config.yaml
n_layer: 13
n_experts: 32
d_expert: 160
activation: "mish"
normalize_top_k: false
norm: "rmsnorm"
norm_eps: 1e-05
tie_embeddings: false
optimizer: "muon_variant"
beta1: 0.95
batch_tokens: [32768, 65536, 131072]
steps: 5282
Below are experts of layer 2 (counted from 0) of a mixture-of-experts language model. Rows are named router (the router's row for the expert), up (a neuron's input weights, with its number), down (a neuron's output weights, with its number) and show model dimensions 192-383. Each number is 128 + 24 x the weight over its row's rms, rounded and kept within 0 to 255. Numbers have three digits each.
Before each expert's rows: "comes before" lists some tokens at least twice as common just after its tokens as in all text; "mostly gets" lists some tokens that are sent to it at least half of the time. This comes from a sample of Wikipedia text that the model never trained on. Tokens count by the router's weight.

# expert 5
comes before: " and", " in", " of", " were", " are", "'s"
mostly gets: " people", " Army", " government", " city", " England", " football"
router:152144125141142100106124132095136146129118109142145115164136126149099127136115101117130128080156118080169121135110146119124122147105127114113167150155109079124104121111113113132117116109168116074140108098161094117131124146103144099131128086119126132113140104154128154108115119141127119131070183082112135119129144091144094130076187165079146129143140121127127144152127125123145143116136124123103141092093183119142157098130090106180085138136079142115170117131100107163144155116137093180157147141140154158110099133107125123091103146074155101111138119117137137087112098150118115115
up0:133122121122108128137108146121144145174133142113120136117137131146131156153126108143090143119144121087129113127122136119121120133111089123101148134147085144119107104159124105108165128070185137122151136117202054119120165081092136116152135112100169137109135094103090156137149093144119095116158116122128135117098132125188108110106140117137108114127126116109093138118153139137100108144132094139112139170112166158152137142124092063130121127130092149117124128094149097115109161135151092146127119085129163095144133126110149120146144112146127070153123124112132112093136114105124137135
down0:107156108116134152115139121125130096158137127128154112093148147125115168121112127130141127130125139118140104145104107139120149086163109150151119121092143130159154110104111176163130148172118143104104146146088156125154087133122137127132144167119107126089091078111191083128110175156168137134109137129100089134119151151136146129176120149121129125086101133091136164115104136101142161119094130115132110095113073131115108170128106150115119097171117098112108128156138189115104102122080124133118142120139135138129116125109140118159149106137122124111137145121128129155146150140132171115
up1:120109118119107122116090130166165114097112105142062144080112132118094163148088125119127105106168123133085143110133089110110123119129113132086117133098122135109112093138120138119156134093115153117100144146140164117185151109095133172093130146124149106136158154129073121132134065166126128124111133113132105136113141061138107131124163104147133113150145109110104125105179127067142141111117109120119141182117102122140136090130131092140110127168129116170138132138126116135102085097168096168093162115146114134097121103176111108106098139131144100114113158147124133090157128113119129119
down1:159170100073165151118151143107097159141119140139135090159122132175125136196201140154137148161159157140114099134144128173176110130193132154128161118134143123162137162118132126176134107166140108118132157087158056099157155145134145107122121176141136123122162165122107121117172127155102140117163129147118140146102121131118152133165125098122121089133111145137107123153099136157133124182105109150182139091165148145119115150104138128089128125081130116122150149150118151122157141171133113111170127139136133099113157183129123107138176153087123153123150109121128147114121132120126161180
up2:093160099118145144124142139154150125121155084110119163168143120127144124117158134140109126146089128096113146170116099126096137104134127152129146128122157094112123113133129155134139091128151122133137147045141105118123144125111158128152119140156145098149150137135116096158129121106176145146139124107118131108157075121126132078123122144106149067127135105106108140162141166120162122172109108149134138092120132102132115135123125133149132179109140114132129141145068107139079117199112127159133126133140124124085133170141157133129150134165152112136155134123133168107125130143082092122
down2:117096171132114130129179125090152131164143147086123151084136118147176114154116142091132127115143140154100062093100143135155103110153147119119173116092143180116144145126106136148112155163099168129104121141138096108141114111147096113095123142112153111126077096097126186077148122107141108163092156122124115140124134108156148166128121151136117158123118148159144121145104112126167094074114133115125147105105131145129133134147132154121153092109137140129098095089185171115124121103168130137142073129102105131089125094117152124150113130153109132172154100085125129095121153172135120123

# expert 14
comes before: "\n", " ", "-", " 0", " -", " —"
mostly gets: " Sc", " another", " Christian", " Chinese", " j", " later"
router:136146150159143133124135103158163139079093114120125088155144111133109117153103142107110118096191111100160109112126123103160181118100117106118157165135121121105107159147142126136115091124146107175156146120142154210150123128085119107130124125148132134101148127152132118118102102140110129106101123121106135140159103142145119096112118163120134101148172116110133168115129090161128102112119121106158152113140153136113120101152107134142111143139141149148136112100123101134122136100168139161131144146108124095103110142104158084118133161104149101088086150187121112153164111168139142100
up1:132160123136132139141157149117127134127116156110075144111109210145070131077101086128095115085132081123122130190137113131095129108131137109129104127149149120083139148103085123147124167087114142125087130164145083108153112099135128105128126105161154109161145090145144128122137145167097114096099105115136117109163119125109144163097115111146108118112139134160092147099128101153136141117108139172116148133106172128162148138126105088207106127142105114134154091147107092157127112115132089155112099122104125111073084113133128115139107121121146092146101131122133119129096095148135174163
down1:112111129123122181134128123144119130124106123173086110110154167115138147108131162130116169122108145175130168129126126119080128154141128143138095155120104135159163131096171065144138108116066098132119107144120176106154110103107110153105082115110176112122171130118125183116120093158157158099120102094158106094130149148125172156133131132145168159148108111156123118088087130185123173097128134167102148157114138135119145119082090186143101106172104122156111167109126138135178141131099095126169154101110101122123179170115155124097144106153103137130116110075150141138169109091154118115
up2:118140092097111106119117095114153104140105109151144095129108124110124133149100115119130134141099118103086125093115122106155110130118106097131105130101112106110103099081156112130165133116143115150081148164125108124139108137102152134111120151132093112151136134128170126113152183167080126105162153121114148146118127159076118143168180120130151142142099114079128120155106124089145113130100147129131131151122129094138097119146130140099109116140135164143124112161127113143132119192145127123135111129105156129110150104116082093124156115146145078126179109091099091117114107153094108099
down2:103109139177148130144129119110147093130089118160164142103136054163178105110107093155113118168116101098104109120119111111109122165093139111127129136132199107120120174188165124110144136102133115124119171143106137129147122153134133134150126098117105181120083126105131145095132150149142109109154121138128121136121127077117102146129172171143151114122128169119100123141121120161134147130108139125123146081087116117160159104105171134112169129112125133093163134118102168129155131123122149134105116107139120136117144149120137149111158119122099129139061120123123061155111160148104087097
up3:170093123119084108124124129127145126066179141059111115196117147124113121157158113121110112151104127107103097117110087135161106130097110121141133115148160107183114120121177175142124131132133126135147163121168163144082124074131134105081093129157158093128125131115133137092151096102126117100112154124113129121119144129107120091160096096120122153107181138143129111141129134130183121119098107149150121116141123100107087178135141114147139142105130123106121147109157138118178161152154146144194112114137147123118142136151133161109101149163107124133123133092147108120088094157121135089
down3:188113098146102140150109134173151122161110112128137107149113147179148122156149126085108138106125090108128134119111101104118149127133132128111116099118072144135131175145151079141096139135111151145111095116115142160134114080069069106141136118121104128136084131120162143089134120144119138126121134065148161114117135135122124077110103128079123130100115127112152142133144119097109119125081106117137130158165146125125132178151090106087113110126124123098135142139088129131120122116162142103153171146166153137134151154152150122140139114138135072093119178144156138130156108162131145139

# expert 6
comes before: "|", "-", " be", "=", "==", "The"
mostly gets: " am", "\n   ", " could", " study", " Ros", " \"W"
router:149123159166139129135136112155140145079105096131131110150157143116111109153115132107109099089205106115139120101146137104164156113104104134123164162131148107121101123142151104157103117097138086160150128097095181144175124143101142097136115101117154176122147152163154117096110086109093125102106114107084122146149089138132129103118164135099104103132172115120086168124136116152129109143103116092148157119144129110107089092163109123144103149163102154150123128108131121134126135114155124153130177122116166100113123145109141092115095155131143107123086149150126114116143110155147135116
up1:119115131171161087160116168125136137138131141133147115116114124145100125088074126125146123080154145095133133118132099098144135099112168125165125119112131127110120112088161162149124106134110116169133143092149146115167084107105119150163086145062122109163150182140112158111080120099110104104117133154143103135105107146118141128089163156116124153119130127105118146133140133124133144157153171144130115141111156113156133148098088151089123137124146130161140179122086154107151149162081122134115106151134159122131099090128121123127091160116144117065146164163110140079171123107115120115
down1:131115133187200102132110176157136109141142143133132106069095161122126144142080131134151172133127178104149096146132132113139129143150091115100102093129141143109150119110132153150098055095130143114108099120157137142138172115142104190139133146141094153187095154087148165178132152093131118138162062103126124131147125079107154119125109154151106078161134137103136090098162102124145137144116146150125130145123160113124148137143123109132129160137137113105094177129085133137161112122140150171105122124119104128145087161172147141125123160159126152099107122124136093131140108130098100102
up2:137084100158152153131110131173154126144099120152106144117162137140103129132108121122164124106147120085079121104106162109108120176113110145138116180095085140139163164155122134127159138086153143141102125121154159121142076095128113120127175123128129125138080150093115125129139137125155122126151125126130090116181153158113146144125149140134099131133137051101151137129119161132156062117081122134112142140130158128162128157109148161103130184176156123157156121129111119123168141113135125114114127078175135131140115121129140112113109125151142142101103149158155173092118130123071118110
down2:096100111115141092121134179146111141094107127180095140123127130114087120121152114107113140162129143146124143090146107077163106095113122102131100125135126116136121159141125160111150139133123144153117141127144107150161105096145084160112151157077115156140061155113151093137092167108119192126101150146152144149100159113073127116135111115140075168072118120121109122102114139091156082109090127089154149118081123148098157136149120152121145132101113098101157125086120097121173120132150097120188086139100129165145097099139149134126116105189103141174121129141166153112151132115126094086
up3:142090076095144131126119122108168146134074108116077094130125096148151135126095120110139063097162132124146132133122111122120154115106134113134152151102107099127109138109112127125111126139108109158151146113110167071146129130148132126173148116102107119148153155123097131143151133109136133130108091132127148103178128132128128118132080106140176122165128202193115160157104150140138101136096079139142114153129089147113178096125133166145140129178115101124154122101092177139162086097117118087090091103100156133158176158142153127115113155130110111122116142170119135104145134126136156134
down3:125137105124116134107113117116128099126113102098112127090077141133137106132138111119101139138111132098114157171091092130121155122166119109189115125118105137134088128131101106093158137140120112155132101183127079107130100127111125117085155149131171109116097127091106112136149132119127150095108103138111126135145127173144060153103176153116121152135142126127120092136129140102153092123103089099117130104142151165127184155119102131123108093153093102124178112150146154175122093127100107060169153113131122172150176112132134192086123129124134143068119079167146133105124149128183112125

# expert 11
comes before: " |", "5", " m", "4", "9", "1"
mostly gets: ".3", ".5", ".0", ".1", "00", ".2"
router:121132135140178102150141090163103147124104184134155116171142120111140142147095108114129090122177083084157130157111120113138114112124130130145120156152161148127111139151108095131123095129121100176121107139125131158136119112150128162108106133118137144089110130154149108139147150092119120101126130099111122176152102144056134077131108198103120096140135086091100168172124086128120142092095167126152110184117119133125102099114153174118118191165108117160087117137116064126113084106147117147159185126145139128132117173101131117080118132094149148112116182120121125134144125130111128122
up1:068087157116125130113125137098125142172117128111076115121116128118116108099106146142135150170096126124144127137099117123144118123115152115109125121144180137128099138146144160140113102138097122119092091143087096152161117091126132155096127136172160118109103096139099120134098126151126164120134125103125117123119107134139168108146124084141135111150136127151120113117143130131103112113120137126128083137085140155141117090174112121141096166121108150139147087140152117082108162082128138117155139076061109103144136109130176111153100113135151125128170169152077161146123136135133167116
down1:086124147145090114151073138110126161118112128088150106113097130122101145127137133170099080141123133126152101120099113072160116151107159135094110092150143184132108126171145128179104116103121131127128156108163154114081107111138125142107111082091194077155139102113126081165154120140133100170117148173072103141167135161140119125142145116123116123139168088089121096131158135110098140111130142177124124150115171134111122098126108119122106107143154153155105111102121114083106151080113155113111139125094158132123106146080083134147076168129142128132161150160153161134164097132151152106
up2:129109118158137134127123103129126127163118120143111098166130098137161141113154156149148107187137155114113166121141123125142116156119102088104110095143133112122110098162152128098099115115159133100103129143128123156148102122146163146090083139143093124147157129145136145114153132121157133092130084145107169161133148125172114100158102122095135166148154102121128142066171153147151145114103074126111133168118073124156119125126131116095099149166112114165119101070147149105102126144134123128158141128148111119114138099141123129078105147157126125130118121096176085155154140092144169087
down2:139142130164109121125141146120099120097174157155100167149124167143088142148088123159133134103114137142116146108067115112148096112124138148127151137100142135089144123110115114143132135119154164118166149113107185137125077135151142103142119088158089113144073106159099120115104126110114129140116135078132108124109151122112124173161175126167133129108113133112129118125146124148115147128107114116148137133168113144097112128123144140145112086086133102161135133140152109175148115135138114146114105156109135101063099161070120143116119136161110165127151159102069120107168172151114136138
up3:138092161149124117138130161140131124170164147087134123130111127190145119153097133143123088151094133154123063098127084101142123101137141154175099120146121103130142134114136115141124133180156103143186142104143106140111110146150165159153129163129146099132144113138141115155134099153128132109128134129142108153138134166135173103160113136131108106159117091084106174137182126123099122144090115126112169131147129114139144080141122165122123102166135144117165116137140114141103129116138116137134127152078131166126119157120126106109145100138110163114116137106124097144118123113132125109
down3:136105114144126133127086099112124105123115159141119128146156118123194147152128130100175179154105088104117130089136144093117136080122136099158154154130129133151118128124094153131102150167129086157130160097082136140101147158082065146117135135164145127136080129113150117158134115119130114112178080113148136113121134137111148095130152124122090101139135129135128155118116170119103096107158113158131185113089125116152118127088163143171132118182208139128116131145138115121080086107132088105126131133128137125188106147143104158125174168121133148151150095106125110102134140144169119115